{
  "router_score": "softmax",
  "balance_loss": 0.007,
  "router_cosine_scale": 20.0,
  "n_head": 4,
  "parallel_block": true,
  "dataset": "wikipedia_en"
}
Below are experts of layer 2 (counted from 0) of a mixture-of-experts language model. Rows are named router (the router's row for the expert), gate (a neuron's input weights, with its number), up (a neuron's input weights, with its number) and show model dimensions 0-127. Each number is 50 + 12 x the weight over its row's rms, rounded and kept within 0 to 99.
After each expert's rows: "comes after" lists some tokens at least twice as common just before its tokens as in all text. This comes from a sample of Wikipedia text that the model never trained on. Tokens count by the router's weight.

# expert 4
router:58 45 29 49 41 39 55 47 45 37 44 63 30 58 61 43 60 37 43 42 61 52 50 56 62 52 55 56 47 54 56 47 32 32 57 47 64 48 51 59 39 40 43 50 44 55 41 53 52 58 48 64 58 50 55 52 67 39 55 42 72 66 49 32 42 56 39 36 56 74 51 60 56 43 41 53 44 59 52 42 52 54 38 56 47 54 39 50 18 62 59 45 36 60 69 49 63 32 47 41 51 47 71 45 42 48 35 61 41 21 37 52 49 33 77 49 24 57 30 75 19 88 40 37 59 56 72 39
gate0:37 24 44 69 57 47 57 39 47 50 52 23 80 54 51 53 55 45 43 43 39 44 66 38 68 36 53 48 33 72 55 50 38 56 53 47 37 38 48 52 67 57 47 56 63 73 54 37 41 62 48 54 41 42 52 49 49 56 52 66 41 62 49 68 82 41 41 59 31 42 43 23 50 70 49 30 40 31 56 52 46 52 44 74 41 50 47 59 44 54 44 74 64 46 48 41 58 59 44 60 72 47 59 39 58 54 48 58 43 57 61 66 53 39 43 59 24 45 64 60 14 54 29 53 41 46 51 45
up0:64 46 52 43 35 43 43 72 44 65 36 62 52 59 46 30 53 72 50 53 55 48 74 66 53 63 56 58 56 41 39 56 57 44 44 61 72 53 40 51 24 46 65 47 40 45 81 57 84 46 68 67 54 53 46 45 59 42 43 34 46 72 43 39 25 57 51 46 55 55 61 57 45 33 57 64 63 74 38 61 49 63 44 49 51 37 59 43 76 26 67 40 52 64 59 54 37 39 56 30 42 52 61 52 39 60 42 59 46 53 44 33 49 70 36 44 63 38 48 66 56 59 57 32 44 57 55 44
gate1:55 40 48 64 62 65 53 48 56 60 51 42 57 54 59 35 42 40 57 51 37 45 73 36 73 70 53 44 56 61 39 35 58 47 51 54 46 54 53 47 52 55 23 42 54 41 78 69 72 48 76 36 65 40 44 45 55 51 69 58 73 66 67 45 44 49 41 48 48 44 42 52 24 44 51 57 40 47 37 62 56 64 34 42 71 62 63 33 52 80 69 56 47 49 43 57 44 47 80 64 33 33 51 64 52 42 41 44 43 25 40 42 48 76 47 56 48 61 46 48 57 64 44 36 41 37 57 64
up1:53 69 48 45 56 51 45 45 33 55 87 49 30 45 57 46 45 51 42 41 47 46 35 34 53 54 40 47 38 53 64 52 52 48 55 54 66 40 48 47 54 72 62 44 38 48 79 39 43 58 60 38 54 47 56 56 66 27 61 61 53 54 59 41 30 42 36 47 65 63 56 74 65 37 43 36 50 43 35 80 34 57 34 57 58 47 52 55 41 41 35 73 56 73 44 55 58 46 52 47 24 59 68 58 60 35 51 50 44 52 62 67 30 42 60 51 44 59 27 31 40 39 62 64 53 63 73 40
comes after: "\n", " \"", "-", " (", "==", "A"

# expert 16
router:47 52 46 44 35 32 46 55 34 66 48 67 48 49 58 37 58 41 41 43 22 44 48 38 64 42 46 54 36 49 59 38 54 56 43 33 66 40 54 31 64 53 24 48 53 46 41 36 39 75 69 50 44 39 42 69 39 28 58 32 43 43 54 49 57 51 41 50 49 56 57 37 49 30 46 47 42 50 40 59 52 67 45 42 48 73 53 52 49 22 47 56 41 50 78 58 68 50 75 70 57 37 58 38 71 45 67 18 67 25 57 55 47 51 79 44 55 58 55 49 47 48 52 56 52 63 57 59
gate0:75 45 55 59 50 56 54 72 60 49 52 56 42 60 37 48 49 70 56 42 61 43 55 51 47 37 50 50 39 37 50 54 37 69 50 57 40 62 37 26 59 48 60 43 26 58 38 52 73 45 76 56 56 41 49 42 72 42 49 53 59 73 60 59 63 40 49 50 60 62 48 29 45 59 47 41 55 45 39 39 23 76 76 38 63 37 37 40 60 51 43 40 59 43 40 45 40 38 39 49 41 37 33 45 66 51 51 68 50 60 71 43 57 75 44 56 71 69 68 48 58 55 51 47 38 48 33 78
up0:67 70 49 58 48 62 59 50 45 36 33 49 56 27 59 64 55 37 63 68 67 46 46 39 27 48 32 63 54 75 63 45 49 54 37 69 57 50 35 70 34 63 63 52 47 42 36 48 63 45 65 46 45 68 39 47 63 51 48 55 65 56 53 76 51 28 65 70 61 44 60 46 57 44 52 62 49 53 53 51 46 66 77 35 60 38 38 30 45 37 51 52 47 67 29 40 35 58 53 38 42 57 34 66 32 46 56 43 36 66 53 60 75 60 42 42 39 58 34 41 34 50 50 61 37 37 48 38
gate1:39 36 31 58 65 49 63 26 19 49 65 50 57 45 51 71 39 38 56 42 50 56 65 58 74 52 41 79 57 43 48 54 59 50 59 46 47 41 60 29 69 27 41 43 55 57 58 35 57 76 54 32 62 47 60 50 52 41 31 36 59 46 53 57 75 52 33 35 60 71 54 58 26 52 25 40 42 60 51 29 54 33 50 65 44 43 49 46 43 58 32 37 51 42 61 71 45 58 46 39 35 36 50 63 56 59 54 43 39 57 43 71 43 57 50 57 52 45 54 65 50 42 64 59 53 62 40 57
up1:52 48 29 64 63 39 39 54 43 31 33 54 42 51 41 48 36 25 53 60 46 43 24 69 63 44 50 46 47 44 64 51 60 56 58 33 28 43 45 46 44 52 25 71 50 54 56 57 57 30 39 46 46 66 55 52 57 61 47 49 48 56 43 37 49 54 53 31 59 71 37 63 50 62 40 41 29 52 58 57 49 32 21 79 28 29 53 73 59 42 36 58 35 44 49 54 56 71 46 52 29 35 54 50 75 75 36 55 58 30 51 49 45 50 44 46 48 57 46 65 48 49 43 42 60 50 37 35
comes after: " |", "|", ":", "2", "8", "3"

# expert 5
router:47 37 43 64 61 25 49 46 54 37 42 25 53 36 58 44 59 62 51 56 44 29 48 41 55 41 73 52 40 40 64 60 55 35 61 49 50 45 42 46 47 59 49 42 36 62 45 61 42 42 55 49 46 57 53 39 31 51 51 46 48 48 73 61 81 43 47 36 38 49 51 50 37 62 47 24 43 34 71 36 65 21 54 71 40 49 45 77 38 74 55 46 56 41 76 51 52 70 37 61 49 52 44 38 73 33 49 72 56 65 59 42 59 49 60 47 34 34 54 63 56 36 56 54 35 71 51 47
gate3:59 52 54 49 51 43 51 45 49 47 49 45 60 52 60 49 57 55 64 59 37 30 58 35 57 37 67 55 34 59 52 37 46 43 58 65 33 40 72 60 59 59 72 05 66 46 68 39 32 51 64 28 34 64 31 68 47 45 54 66 30 62 56 58 61 28 55 48 22 37 41 51 38 67 51 46 35 48 44 49 71 28 49 42 54 64 43 45 52 42 55 54 53 70 54 48 63 59 50 53 47 46 56 61 36 62 46 53 54 53 49 37 65 55 48 66 32 27 38 33 65 67 57 47 54 44 36 40
up3:69 51 34 32 71 41 42 24 35 53 44 64 56 45 54 53 57 56 38 51 35 51 55 53 78 54 57 63 45 50 50 42 65 46 51 43 49 52 25 15 45 44 53 36 43 42 72 30 32 44 49 39 46 46 47 50 51 48 39 31 69 44 35 36 62 56 53 47 26 41 33 72 60 47 50 57 42 60 56 55 35 43 44 41 49 57 43 42 68 31 45 44 64 50 65 61 54 57 51 30 25 28 70 34 55 39 24 50 44 57 29 56 54 61 59 62 37 43 50 47 31 44 57 34 56 48 46 59
gate4:49 41 54 57 43 39 68 61 61 50 48 50 62 69 46 69 32 61 54 35 57 58 36 55 45 47 27 28 59 82 24 37 56 60 50 32 47 61 40 64 64 46 30 42 65 59 33 49 53 44 40 29 40 66 64 68 64 47 45 31 49 50 37 42 72 36 63 40 56 43 44 51 39 51 76 46 67 55 55 39 63 68 45 76 59 77 43 43 42 60 60 53 62 31 42 38 36 53 53 53 40 37 65 55 60 46 69 50 52 58 45 52 43 34 34 54 51 38 38 44 61 53 34 50 46 41 48 52
up4:41 38 49 38 48 42 35 46 58 46 33 52 53 41 68 34 68 58 58 45 47 36 56 38 50 53 55 39 49 25 81 60 17 56 37 74 61 45 57 44 47 62 64 68 49 43 42 59 62 47 37 45 43 27 27 35 44 40 59 57 54 53 66 49 30 58 51 37 50 51 56 86 54 50 43 37 46 65 45 55 31 33 53 28 43 37 52 45 45 46 52 43 43 66 41 54 44 67 45 41 60 30 41 43 18 54 51 40 40 36 55 41 46 61 64 57 54 65 57 78 60 52 64 53 50 62 45 42
comes after: " |", "-", " the", ":", " of", " is"

# expert 12
router:70 63 45 42 46 20 29 54 67 41 52 42 35 55 62 58 48 54 57 60 60 63 54 59 56 35 60 38 40 52 43 37 51 50 53 72 49 46 49 59 52 51 37 65 53 47 54 77 64 55 43 61 61 34 41 53 54 61 58 54 62 60 41 54 24 33 57 35 75 31 51 31 55 62 46 66 60 42 24 59 38 51 62 54 48 49 43 49 65 30 55 56 56 66 24 61 49 74 51 61 77 41 55 54 47 53 53 41 44 41 74 54 45 54 55 68 51 71 33 42 37 40 50 52 56 80 40 55
gate0:58 57 22 56 52 34 36 59 62 36 31 56 44 86 54 63 44 50 62 36 57 78 34 47 55 57 44 47 48 57 51 54 55 58 51 46 56 52 44 69 40 33 45 58 47 60 50 53 41 62 57 52 69 44 44 68 44 54 50 64 69 63 70 50 59 63 33 45 65 63 66 66 45 62 42 50 43 69 44 20 55 69 34 73 56 57 46 32 49 33 63 42 56 44 60 56 57 37 36 56 50 42 80 45 44 53 45 46 36 59 41 35 53 31 43 62 43 66 46 59 55 71 51 36 56 34 45 63
up0:38 31 42 31 48 74 59 59 45 40 18 47 46 51 51 69 53 61 58 55 50 65 58 54 42 62 44 59 41 49 67 53 51 46 42 58 55 63 44 67 51 52 64 63 36 45 40 40 41 43 65 69 43 35 42 63 52 55 45 50 58 55 27 57 46 45 60 40 60 58 45 58 22 38 61 22 49 44 47 41 43 48 55 66 67 44 41 49 52 42 54 65 67 78 38 59 32 41 68 38 70 66 69 36 39 31 54 65 52 70 71 43 55 39 44 43 67 51 35 41 57 48 56 52 31 27 39 39
gate1:66 37 37 43 42 53 37 58 54 58 63 35 41 41 46 22 62 51 50 75 37 53 37 43 40 40 55 54 45 54 53 51 45 58 61 50 54 51 58 52 53 36 62 40 50 52 43 40 53 38 49 53 34 54 25 45 58 65 49 27 45 61 48 37 54 51 63 45 37 58 54 21 58 48 50 51 53 58 55 68 53 56 58 37 46 36 45 36 52 56 40 49 79 50 55 28 73 41 44 67 39 23 59 47 41 49 51 74 61 45 34 58 35 37 55 76 53 48 34 03 47 65 58 66 57 52 41 56
up1:49 49 29 49 62 57 49 82 57 41 36 15 50 63 43 41 43 58 55 35 53 53 60 51 35 42 46 26 38 58 63 76 48 50 27 69 64 45 49 27 64 57 68 53 46 63 37 49 49 46 40 54 40 52 35 57 35 37 54 60 46 61 54 46 42 49 38 39 47 27 24 35 38 39 45 63 49 58 47 53 52 38 46 64 68 42 40 52 60 36 39 39 30 78 38 43 66 56 35 42 36 42 56 44 27 54 46 43 32 45 40 50 44 42 56 37 63 59 34 40 65 56 59 51 55 35 35 50
comes after: " of", " in", " to", " for", " on", " with"

# expert 7
router:45 39 30 44 58 33 50 43 60 21 30 32 60 51 53 48 61 53 51 47 45 53 69 38 33 47 61 40 38 56 49 67 52 53 48 33 53 70 32 49 76 57 41 57 44 60 49 60 50 56 51 50 44 60 50 48 60 20 43 55 34 38 58 43 64 58 37 09 27 36 37 54 39 44 52 68 54 28 46 48 51 29 52 70 40 51 48 29 48 63 78 56 62 63 59 51 57 43 38 41 33 53 41 39 45 54 45 48 43 67 39 41 34 43 61 56 46 45 46 45 45 67 40 61 55 52 24 41
gate3:40 36 48 41 41 35 71 44 36 51 64 25 55 39 70 44 58 53 37 49 37 39 57 40 53 80 31 52 45 60 60 55 16 35 55 49 52 44 53 63 74 65 47 65 44 56 48 64 54 42 51 24 47 64 40 52 33 34 53 42 32 20 50 71 61 51 47 29 43 49 52 55 39 48 54 33 63 55 47 51 64 35 34 55 41 69 53 67 46 60 74 56 41 52 32 81 43 51 33 56 44 48 48 38 54 49 49 54 46 49 73 54 37 40 56 39 48 44 42 44 48 58 38 56 54 39 46 65
up3:34 49 55 33 47 67 50 39 36 28 50 48 43 58 48 55 56 56 38 66 60 44 38 41 43 46 67 53 70 57 43 26 40 41 31 59 56 45 56 66 60 43 60 63 53 58 62 60 51 67 50 46 54 45 45 48 49 23 60 43 62 40 49 43 51 50 58 44 60 46 68 47 48 64 50 26 65 55 42 52 44 81 61 21 48 59 54 24 46 25 26 39 43 73 50 37 37 47 30 39 54 50 42 47 36 46 64 39 68 36 58 41 46 66 60 29 63 54 50 66 27 50 56 31 44 40 53 64
gate4:39 41 49 54 48 46 73 67 50 61 60 44 39 62 49 54 49 49 26 50 65 60 42 57 53 71 58 42 41 67 43 34 51 42 33 36 30 56 28 46 62 49 33 44 53 42 57 67 73 59 53 55 48 56 46 50 67 43 42 51 37 51 58 61 44 46 59 34 71 64 42 58 53 47 54 40 46 67 49 36 46 46 39 25 48 69 38 61 58 64 45 57 52 56 46 68 49 47 69 47 42 54 75 46 30 56 77 37 76 37 51 45 57 57 50 56 85 66 15 59 49 34 58 41 42 60 43 52
up4:32 30 66 81 48 67 66 46 69 64 48 47 55 43 37 54 64 69 44 55 76 36 52 55 58 53 66 55 55 53 47 41 48 55 60 27 42 37 57 37 49 54 41 48 65 40 57 75 62 51 57 36 49 56 35 48 54 82 41 59 54 36 37 46 48 49 52 72 73 47 46 56 48 40 41 26 55 56 57 48 51 50 41 49 44 48 49 69 65 55 42 55 62 59 31 59 58 83 58 58 42 53 49 49 56 65 75 43 83 50 49 34 51 63 32 46 60 51 48 48 58 36 60 68 60 50 54 36
comes after: " |", " the", ".", " and", "-", " of"

# expert 10
router:52 41 70 44 44 42 44 55 59 45 51 38 47 34 16 25 39 52 35 48 55 61 35 51 27 37 37 46 47 49 50 64 41 47 56 56 43 58 33 42 57 61 64 53 35 31 30 73 49 48 48 62 38 53 44 51 60 62 52 68 49 36 53 57 60 62 68 59 42 53 48 28 65 32 57 58 81 37 23 50 31 47 51 26 67 52 38 59 44 57 49 65 26 34 28 39 70 39 36 40 63 49 44 37 57 51 46 45 51 48 57 51 58 61 50 42 51 58 54 32 25 42 57 68 50 48 55 51
gate3:39 53 44 43 45 52 72 62 28 60 41 65 44 57 25 54 65 48 51 65 45 63 53 81 41 57 37 70 50 63 47 28 38 53 49 50 60 53 39 54 55 44 43 69 28 51 41 41 48 54 51 51 55 47 61 50 52 38 39 35 40 24 34 52 51 58 61 59 70 64 46 46 53 38 49 57 42 38 56 47 47 60 63 40 75 57 21 23 56 38 41 42 58 59 54 40 48 48 44 56 52 71 23 30 36 32 65 70 31 43 46 37 57 59 64 65 50 43 59 55 50 63 35 69 47 46 39 42
up3:51 58 62 31 46 59 39 35 68 55 41 56 50 50 57 57 56 57 54 35 49 74 55 16 49 42 54 24 31 56 58 58 65 42 38 58 49 46 35 55 61 71 63 28 61 36 51 42 32 42 49 49 41 42 49 30 53 42 46 56 47 56 65 35 47 49 47 45 71 39 48 56 56 55 31 43 56 48 35 69 61 30 43 67 28 34 27 44 75 45 49 42 44 46 38 50 55 61 20 47 58 71 48 55 39 45 71 71 54 47 53 52 46 54 23 48 19 39 51 50 46 52 62 60 50 51 49 40
gate4:57 41 45 67 60 54 54 47 58 21 49 58 46 66 67 52 59 51 49 30 45 69 58 58 32 66 59 50 68 32 53 54 57 60 58 28 62 47 39 46 34 50 50 64 55 34 55 40 52 56 65 39 65 27 46 37 67 43 42 51 67 46 58 38 51 52 30 30 61 39 49 57 48 76 21 64 36 63 39 44 48 37 46 51 33 51 43 77 62 61 51 52 42 32 54 39 83 40 66 52 42 45 73 48 43 61 41 47 54 42 62 58 33 49 45 32 37 37 59 62 39 44 48 66 45 49 64 63
up4:34 52 55 64 56 59 33 22 37 62 58 40 66 68 23 26 59 54 51 40 45 45 53 34 34 51 59 47 65 71 33 57 57 45 53 79 59 44 69 46 45 55 51 58 47 45 34 52 55 60 54 32 63 57 51 47 45 59 35 58 38 56 51 38 59 48 45 74 55 57 42 56 67 33 50 56 40 58 29 51 59 59 51 56 47 44 42 52 43 71 42 43 73 54 43 44 55 36 69 56 45 47 61 50 51 40 68 71 47 53 43 67 41 57 26 32 55 38 49 58 74 45 42 61 50 51 63 12
comes after: "\n", " |", ".", "==", ")", " =="

# expert 8
router:63 52 57 37 39 65 46 70 63 55 45 59 47 62 44 65 46 51 61 67 45 70 31 65 47 52 39 60 63 46 45 33 40 64 63 57 37 34 39 45 23 43 58 60 58 55 60 62 48 77 45 82 54 49 53 64 61 36 49 45 68 53 39 51 28 45 72 47 65 49 57 60 76 31 63 42 63 49 31 61 45 49 55 27 36 43 45 21 57 49 36 34 47 54 63 63 61 56 43 46 47 63 58 58 36 40 54 46 64 62 45 34 57 46 60 49 65 59 65 54 65 62 68 46 55 51 41 31
gate3:46 47 54 37 54 43 59 40 61 40 54 41 51 50 34 72 46 36 55 50 43 49 53 51 40 45 50 51 48 44 36 53 53 58 66 54 35 47 73 42 37 70 66 47 85 43 28 46 66 64 53 62 56 64 49 76 61 51 33 38 62 18 64 59 41 44 62 36 59 58 52 45 69 52 53 72 34 54 62 83 40 55 66 27 68 39 56 30 37 36 46 33 52 51 43 52 51 41 52 33 47 59 57 58 27 42 32 62 43 63 46 39 54 60 52 47 61 47 55 46 51 64 50 65 43 52 44 25
up3:62 40 64 69 58 36 49 40 39 58 61 40 47 36 69 55 43 46 36 38 37 24 53 30 41 62 46 58 31 48 62 58 73 35 45 34 52 47 45 45 41 44 27 45 58 41 62 62 43 45 67 34 40 36 42 49 42 29 49 39 20 47 57 54 61 53 50 26 42 37 37 47 51 41 57 50 36 50 45 47 50 56 39 69 31 52 36 76 53 77 65 66 54 26 55 55 42 40 79 75 51 44 55 44 57 58 52 49 60 54 64 63 25 50 50 47 58 59 55 45 51 41 45 54 60 50 50 72
gate4:66 67 51 61 50 50 47 66 46 54 42 62 42 78 59 39 50 37 54 55 34 55 29 74 48 31 33 53 56 43 71 42 65 54 58 73 55 49 61 54 60 50 49 71 36 38 72 43 52 44 80 64 37 51 51 49 58 32 47 43 56 49 40 42 46 52 40 27 26 62 66 67 56 48 26 53 59 61 64 43 47 57 70 44 39 63 56 53 51 41 53 51 38 30 59 48 47 43 41 46 49 33 44 58 27 54 45 35 40 53 51 75 43 58 51 37 70 43 51 50 64 51 71 22 33 59 56 53
up4:53 58 59 60 45 57 48 45 61 57 54 52 57 45 36 66 37 27 50 47 59 55 24 62 83 72 36 55 36 55 56 56 49 48 45 74 77 52 42 44 33 66 30 53 60 45 71 55 32 59 65 39 36 70 52 57 42 48 50 49 59 61 57 55 57 53 44 68 43 35 34 57 32 53 45 36 40 41 40 50 50 77 53 64 59 54 46 33 57 51 53 53 48 58 41 64 48 33 56 68 49 68 52 50 43 55 50 87 48 54 47 47 42 37 53 52 53 42 62 55 48 22 46 38 50 44 77 75
comes after: " the", " a", " and", " of", "|", "-"

# expert 20
router:30 40 55 54 42 76 54 42 57 39 72 54 40 67 32 53 49 75 32 50 41 41 47 68 42 44 58 27 47 34 52 67 28 56 43 26 55 52 36 44 61 75 34 47 30 52 28 66 41 56 61 37 50 52 46 42 35 63 52 52 48 63 46 74 55 47 78 59 40 40 46 60 36 32 49 71 43 58 46 57 54 45 37 38 62 41 58 56 33 63 52 42 53 73 46 54 42 56 77 58 37 53 43 52 78 40 55 48 46 59 48 53 45 49 58 46 45 48 38 36 60 46 56 54 32 48 72 63
gate3:71 52 65 86 51 44 41 46 51 19 39 60 43 79 56 51 62 62 41 46 48 40 34 49 37 43 38 40 37 55 71 66 60 43 55 54 54 21 44 73 45 61 39 45 29 51 38 48 59 55 43 42 69 61 47 61 72 58 64 42 67 50 62 46 21 40 43 60 56 58 63 35 41 54 32 56 46 62 66 39 41 33 51 66 41 49 34 47 36 58 51 50 58 56 51 66 54 51 76 50 39 49 66 42 65 30 42 40 47 52 44 48 51 67 35 42 53 49 36 41 49 37 48 52 41 43 45 37
up3:50 57 43 50 45 59 45 53 47 55 69 57 72 64 21 47 64 39 53 55 62 76 45 60 70 65 44 50 74 59 40 33 40 57 32 46 50 42 42 29 62 62 61 50 58 67 65 55 19 55 76 59 54 63 59 47 49 66 55 56 26 54 48 69 53 73 46 53 73 51 53 56 62 50 44 37 24 37 45 37 44 50 57 34 51 63 61 61 64 38 38 56 57 39 42 59 48 51 45 66 50 33 44 47 43 51 63 57 53 51 22 59 57 48 53 60 65 64 44 67 31 52 40 67 39 61 46 60
gate4:44 53 50 28 62 51 67 65 45 63 56 45 46 70 75 83 37 39 64 50 43 43 58 52 66 46 43 33 40 58 45 42 47 37 76 66 47 39 39 37 45 58 71 47 49 56 52 48 65 62 49 71 33 41 56 43 46 62 53 61 70 59 45 58 39 59 33 50 30 47 51 57 39 15 65 63 43 58 50 61 51 58 65 37 32 21 61 57 36 58 57 43 63 55 59 37 49 33 35 33 60 33 42 51 54 70 46 46 53 47 40 53 37 48 36 69 66 37 47 59 41 38 52 57 45 53 62 40
up4:59 77 51 51 46 54 53 47 47 47 59 41 62 57 64 36 35 61 52 68 43 55 66 63 45 81 45 57 65 42 60 45 69 68 49 46 58 47 45 50 45 65 52 49 42 54 54 44 42 62 56 49 20 57 43 49 45 52 46 48 54 63 54 39 44 50 23 37 43 60 46 71 46 56 45 44 55 39 46 47 41 59 46 53 50 10 59 65 40 30 60 59 42 28 53 50 56 71 58 79 46 26 80 46 58 65 50 62 26 42 36 55 64 48 38 60 70 41 34 64 42 48 28 50 47 54 45 58
comes after: "\n", "\n ", " 2", "5", "6", "8"